From a checkpoint of a small mixture-of-experts model trained on Wikipedia: 176 GELU neurons an expert.
Below are experts of layer 2 (counted from 0) of a mixture-of-experts language model. Rows are named router (the router's row for the expert), up (a neuron's input weights, with its number), down (a neuron's output weights, with its number) and show model dimensions 336-391. Each number is 128 + 24 x the weight over its row's rms, rounded and kept within 0 to 255. Numbers have three digits each.
Before each expert's rows: a language model's description of what the expert responds to. This comes from a sample of Wikipedia text that the model never trained on.

# expert 3
It responds to: Word-initial capital letters
router:064138124133101127116163110124135175110123167149155114099140121129190111137117145121148093106086106162135124104149118121119109121108135140123101144131112142174109102109
up0:097127127099105106089110117127100095139153125105111153119175145113111122092155099120125175104172077124128131128094158137081151139110146139133159088121098134099163128139
down0:136128143155142128113139123156098130104146096112102160123148101139131135100112126167149133125119139114128134133156139096178136132111224139125145107111157089142112115144
up1:148101141117111118119121096101097121148106122116109146101148129095183107143154127118129119097168110131102138123093156140107169143099154160162146132120079138117119113149
down1:114131124137138120124118131111153108164121124099113115110129123118163118151135105150138115134134117155101164117112092123129150141108255133119104129155098117100121114138
up2:167105128118153128147124128144155138133169127163125110086128140125132143127141143119162113177112140108080114156095100129122109133180117121094150130164087115131164144147
down2:154104096121150138135142153113144149148099097137127148153126151139114152115107106101136173112150112112128135158136128137124137112164238115136132150109128146132125139121
up3:100133121178173149125097143121076087145109137133121144138118183144148134159120106154104130086116104132146113116142156167109127148165156123144129118139155150130129143116
down3:148119165102101130130160126094146146111104067123140146118129111116096097152154122094142118147151175076137103113126136114172130117149116124118153111105125105091140153135
up4:137101110161091107114097111113122092164138159077123160124110166114088127140150097111167110110155131128070186129099105125155155146095135121150085163112138144102147107119
down4:146105137124162169131148117116145176127135169109141117135104136173126145142082174155119125126119128127118128145109138099111085088110156139169134133141148127142120097138
up5:101112112143182099097162103145116127106121095096160129126130160123130116152166163118129125143136123132113129109145121114138127137119127106138121147127115111138091114088
down5:105125141129120144093116150159159135131106135187148121118106170173102128145109161132125123116115111108128150113118148110156100130103089138136116149118136129136106151114
up6:139169088166156137096156153141115140145120136146115100107141119114140151139146171111130145125090119126147109115117125144116159115111098161134135169122106162124102139100
down6:112070133103103149140117151150097144070117092158137120130091097149126178099125064143128119120140141129128124111110127127116093106124166132159151095135136141102140128139
up7:146135123118085137110133107089103102158135114101109184124143155126123130094154089111121118103171086134104144104119165141108164166133142140155136101111129100132120117151
down7:142115126162138117147111095111097115133138101070115140134137116146114145079137133156107136138135090121103152147123148126146143135134255159108124133100129118111137128149
up8:149170109167121154100112130127106134104158150110115081101159140114168131161167146148138121140071116127132109111104120146121093113098160124131164146096108154111155146108
down8:120064108108131141143141127177171152144096108135140136170079099120115123101133115082154143164175090116147114127133158105139132109165164108143104118139113125113119145145
up9:115139135174106098145120105131133132118136155126122160129140101092138098127154134092126127121128133156119172097077128106117117109103153135112120149109114163098103137093
down9:124119121101106117101079149097143146130101096126127102113112136091103119160124158155139135162129127151118107130159130118113130122143185090120108104152124126119146125151
up10:089116121123100123115131126101089112124145120104103122100155140100138110113141092123129146119184082166101130146099141138101167183135150141122158098128123124085129135147
down10:126116152143134122107131116128109103113127122079096114131150098130110133091100156168111137165138125106132131147132134114162153179106236111118130136130134099103123153154
up11:123113113112116119146152108150157128114143171119120129105129129080134104134136137131115117105144139100149137135108153107108182149154118163135113111166207135087136155137
down11:135141084120129131163140105154152180121110121138145134094074137081170122123098173129132090082134111131140140105117109089087152130176181174141111131132159164092145119138
up12:133114144113100106139149097076110100138133106138097138108144148116123129106135100113118139102197087149098109160124125119102150142122150160120148113115133117083154117142
down12:156111125128119123147114111110142142135098111094120115090144133135099118081119126152092116147127121108107109134131132118127132125089252114124125150145117163104120127142
up13:127124099155123131124136107094103138149162098149111095098122123107134059148138186168128130132140119135157122138158160127119153133132129156129133138163122151096149137119
down13:123124133138091125150125179123150132106082151119170152105131152140113150130090105087143135086096140094105115134077118128127100056165159151121160131098082140084116176157
up14:145123124167112132134106093114105134154171110151151102102138110159145131151115156076123096151130123135103150082139120089139121120130178143094163129094105152120182141164
down14:161091127111132153114120122134130102168115108119126153129114164110126156116154117124131146139142088103117151112110098136125151136123255143125113124156114126120143145153
up15:105126116148182119142158138105099152118110132127119115146136145153111131113145077126130081154103147163107146156102163114111114106100131085148143150100172110097109112115
down15:131129143134112128111110105153143106104115112165134101156134132137127145135128116136116141129111125156105135126133101136129116134140222096130148149127125184154117117120
up16:124081175117129095140137164145102111130164122081128123132106087125122101144160125101159171112158131105101169131128147135149104117144124154096131127126073121121169114134
down16:167122123132124149125137123122158161173099112111147128120132176143106141121109165144123112119139138139169098132154129100109120130148191129139150153116150146140138141101
up17:127125151121098125115132124114100105138141107106093150110154141101120119104162091116103147100186090149121144134116144148092172169117149147127133114115109132088152148130
down17:087138139150107128131124120133134147128156113110102118105126129127175138130086134170115130129140112147124152138139127110150141132078243096111117129126125136121110121144
up18:096126081135182146118149084134095130138133087113140120123159135165154117176129121129095136121125140162105133176096145158110167112124127138129106138120125122130131144109
down18:120085157126108126120098136123101143103155127114140143133108086060118137127153139133180142152090110094104141090114178114130136114107105095126133097143129163132127142129
up19:097115152136089092184129141144147121113127137163107130088144139134142138158117122146116107129141132108112147096116094116153124123119155111118108128120130093114125119163
down19:128126147108153172125092129121120183088154094145154080158142142090113136132092164121118185122109118130126110138141144121123122150168108135116155118134155121131130096056
up20:117114144109117106117127108105094075111162126099109140109188144112150130131151077106128128128185096144110111143106142132103161152124145133126166082129099103102144122136
down20:115134158129105136113149142168115129116140140102096105117131117173107125079113131170100104133149145127149110146156147138148155136099177130135123155131119100101147134156
up21:118123116108159148155135145179154137093091089099121141130115145119101095168109099125106131106102146156157152133127112074162143104159138145127128123131091183106139147145
down21:141101108106131099099112129120155141127149159112127148081131100162109165104130112118170122157085100109071122126161149171114146136144111076140112163096121131131131150146
up22:144130148110117072134105166119155078192140135152096128132132122102094134124108152082125136098100107143127163138107090126090140157125145177154121153148087129107173196145
down22:158101142136120090144120144116175108180120098108105112155101158104111134130129155109133152130134087113136159130116104124103122147114209126135103179149106121099177166137
up23:126128139137104168148156139087135136123137146143123155096088151114106126121121098134164143111100129146119143149157143110131134121128135112168077151122112114136061111113
down23:126137134099157136122102110170116146122134091129174115114147148148166142157143115154127122143093112133097116097085166110129123136160091122119141146148099124105152123131
up24:113140143120111107096131119103103085142185156097120130109168144130137109113158088106122155133179080160113143118104150137117140155111152154123130092123090130105141132135
down24:108134141144115122089133140161084095117157132080100118097160105127143125100115136162125115137141110124150142131139141085169141148112222164120134112114123107089089107146
up25:141133137165138117155132124123096124132147087146131104131141140112101111149163137166169090091100149115124138154141100112139115129079138131115116175145081167121130144110
down25:141089104118145154164151117103134171113086153112130092125102132127115150128124089113100156108159126113148139126116109151134147128132212135166139158092118131124140099134
up26:138122124071103133107099106105117103155157135121118145100154149098109124144122130121139159103192113144121122138087182131087162134142160156122129102132116123098147117166
down26:151084116150113136133137094117139144134122130074129127130100136133113135089118127159119123166127075123129120133099107120132137125152255115105145136122108146142108099130
up27:118136156077107123120148124087142083183154105111104094147134135121130136136137106094113133098139076152121126107095133153114153146123143154130122110141128149098157149158
down27:091163127117106113110138129101141126115123142134127103134117116106147138091125157133126145141104089140111119149111107115146122162196249168131119127125132126106137124117
up28:126134149116146132140100136155110090113141122125172095161170120075104098109134151082146124160091145119143159133137101115173128092162127135148107137112160154082180137172
down28:175106127168115111128139152118166143116105051135094151106144114141123126161128135120130144129202077142136144095146112098123210127152169127166139146152105129193138140071
up29:114120149114105101116148110099117101132170128105109121116154157115126131128163094131125159124182093150114124151106139135110147169109162158143139084119109113099148138145
down29:112137146142125149145136128145135112128149104096128113125139109132126120076109139172127137140143133144153148147165138108161141172116238106106139128154128112124131132147
up30:140131152102143131124115066147164096106150129124126121127106121121178144140152129136115119110159131125111127142150149140115123126133113128152085163127193147132152127120
down30:079146129095122144132115122153151124112077133115149170116070137128120127095094156128132086133123115169164119120132114113105112110165184150128101153134165177098129153139
up31:095115154152096141100108123141105109151149080114110161090163133147088056128127166173138096172098149127116123150131164140111134142172118120136120111084100152097122136131
down31:148140084098150104138125137111118155114138131142150090126120146094139158123091134138109132142127130168130150118091099110138134117085190103118146129135133111096156100184
up32:115113159119114132155155129124132136160122129136132148143143109151168135146143140164145131145135166107146104108142118133113141114128092126124114162083134145118136141113
down32:191089103133138153130152141140126151159129099115128127171122110121115144152103139112088121092134068119138135136129104090129115086152176126147082129143093157091159140146
up33:118135138075150097120151121123115119131149140107106114105208159092146141107174123103127147116181083150125137148102128148102138167125158157125141107122112136114143140149
down33:107147116115134119135144135128119133115150123110108113129137121131153119121115154162126110129127110135135124149134119127149153142122246168105155131126109105099128144168
up34:102158128084143119134159104157088082145123147130164100150166155128156126148151135118131114118092147117108157112154111151172108117187101119123102131148119138103154130143
down34:155100128167093143133097136130135157146105058192134118122131097132072112143117149107176120108185116126130129159110168113137173116102111125129129152098115106138117131083
up35:092146087142117117161169127104146119165129083127145097116133170092141123163128151127091074153103144143124112151106133119165110101116120128155129126123130109127099113136
down35:125122155152122128095117113124145139115114130166105130142119119164129133129116125104169122120107105116126107149138123157133142112144081115145124123107143126152095135111
up36:150112118172156113107079140120126140146137127080142114124122098145103127162131149101151124095123067107126179137105144146110127159131146159095153143095072143116160152143
down36:156082115149143151134141135117154182151106124124103154149077149119111162129132114118122137171162120086114131116111109135129154137133255136149128118125115141107131148145
up37:143125134100109096088130100108103108136131103115128148112162174103112137112146105089099157121177101171117144146098115152091174168117163148148156116112123111091137138162
down37:124113098147165102118139120139152116135136126085111149124120115134126144117094174159136091119131119115114134156103126122143166138155225120109151150112131132124090127151
up38:174139125137123087120099128087152096142123106103118120128125142128135114113123086116124143089143084171142161136120148120114148119128137191136143125068109102129143156154
down38:165121152129150098138094113123123106140140139071108127133115102137164135109125127127120137117131114181102149146131145122124127160113255140113146132108110133126144137170
up39:129102085149154171156150103124101104123135151107114096123144071098134141182128172121138113100102127176095142108100124145116100120142144137075095100168128173128129106173
down39:131113149116098134121141129140157163132112088136147165127130142154081127083158100103138133154155107130133108141163134118142149134175142149175155135083129127131145139110
up40:116111123099102098095115112113115100130171116115101146118173150127140117104164105100118140128182086130117127125114132140071146159107137146161142091142119110099138108140
down40:101141148137114121110097139134104112105173106081118133117138108132157110112101125154116113153135102134115118129120126120169157135120238122115133135112122131116115115147
up41:200143097155108122148125168124167118165137131130095161112106114139085172117156113120119126141121118113140161118108181179124152131120150160140143113146106146108134132188
down41:128103157145132142119148154119113162161112101118129127158109122155136171115122120118155116166124102097127107098142085135147117118146240142136128157134140137122148116135
up42:139118121123139120123163165115116138202103080105161126090138164090157085089147146125151133145136101087129151138132134115143116171146151174149099106095085098114117128146
down42:135089127149132120098157125128124141158081112193137111120109135119161146135114172175172121137132108111136164141141131143161117150119174126159078114130130125156096109114
up43:144138140108109145146103131137092118134142104169106128090099115103125075112129156115101159138104151123171120100144114146122131126132116135089144121091118127133136103144
down43:168118135125126142123111111141120133114125104101132117156092128092158177109138104117170109152124114147116133126132114120131118134138245105131161146101142154125129094139
up44:121130118128105122109123107113101103121173116096100124123166137093126128114150094124125151123183097131100123159091142122108137149149176127131161104146123125108141131147
down44:122133156137140146134144110162121144110132082081120130130152126140097139065108142133137108169109125090166109140134128117156135137140243120126163113140121114100117143163
up45:094125120105099125118139122095106103119158121103102126110179149133134136110161101126111142105180087157138123118109137143106168150130142153128139097129118112104132141135
down45:125124133138106130107127120131095115125132101107105147105151092133149121087117119169126134148153118126158117146120144136173140168124222124131115130115112111108112140158
up46:100108137077167138118137113114155097145130133117123087121153190061173160108159141145149077128131120115134167110135133124154100124154135126152114116121101164127137159116
down46:091152141121105107145096119123160136114125128166193130122115166150167139174132131094122146142121084144099169155149120102142149139104151090178089174138152096169119094104
up47:095129120079160122098129128124126137136097103149141110108191169114107101125141157130166110171140137099108128123117115148142146099138098102097139138123158161150140150138
down47:149137150135093203124103096122113074105146115179161126105087139092119118106115110099126148124106101157121126147086136135109137117158226132122111099114084085122140135095
up48:112154093148176063122089147142132081145165104135140145087131153117122165155149096109097120137147131157107133120128140117088174129152114175141144129098133162101177119141
down48:123144129128129119138137138133162134167153092127135134118109176094131167103121156108148140123139085116125143106109102112139137138181241133136124116117125129129117119130
up49:131120113181124155111134140145139101119157098138085165090091096116120134137164133147100101127128123136115110122121107098096158138120137138092128129081076124137132132141
down49:114129105109147117148106132138117131165119147088157104099124163149112141116118091148125114149104129123102126122134131141103083112135182141145101152133126142081148148182
up50:123115121115127154128180124152091097126134197155156120160101123103129127153171147118115148094107091149182147147094150144157060175147125099158106083121106144152098108111
down50:143125099121105124110138131107139141145122099091147122113153140177131139130113081134097095106148171096135109087143143122141134124085103147131154155141130109100134132165
up51:147089112165131169100143138094136101162149112127154183120107139165095129174119128103112139120142109113097163131115119128111151124141165113143111103096140113154142115127
down51:165097101134134148106100130121135113165118115088092161144101125151118177112152128116125167137130095070096137090124091138143146156124255172144122114149140107131142140156
up52:141108113081136136103097110146138113147093111110124106142131088099079153106141147122132119149113146137143123118156139164135091132125116127120125138083142138152114130158
down52:126125106132115131141138118138127142150122151131140145145134146163148152136132102110086095143136098144131112110152094096127114110143236098120126150138123144168155140110
up53:125130139131116103131115123116139105141154128096092123098182130108122121112161113101105173100184091147112141149117151125108171170107166152117122091132116127116128113159
down53:102129122139123133104131122128063141152154089109120136106166106137162113121115105156140103084138091123123152128150136115151163127127176155087153117126131111126098137139
up54:143135113132162168104138137082112130110160129138128123115092106152122101150140158154093104073128119090202118116140117159082151140116118139095140158108102129094175158104
down54:109077140114113134128138128151125138132101106120093113166092136105095144090147139117112135147156106137071131131153137116122117104161208123127124124146100159155146126109
up55:122115136132113118076128111094093104156155113097109135114148162100117114098160080133127127139185099137120123124105144139123147127088153162167154091125094118130135147125
down55:112124127169142134130114100126121127117153105068086148127147107145129111093124127178120123142144105130111143158119136105162146150110255119139145131121141132131110101122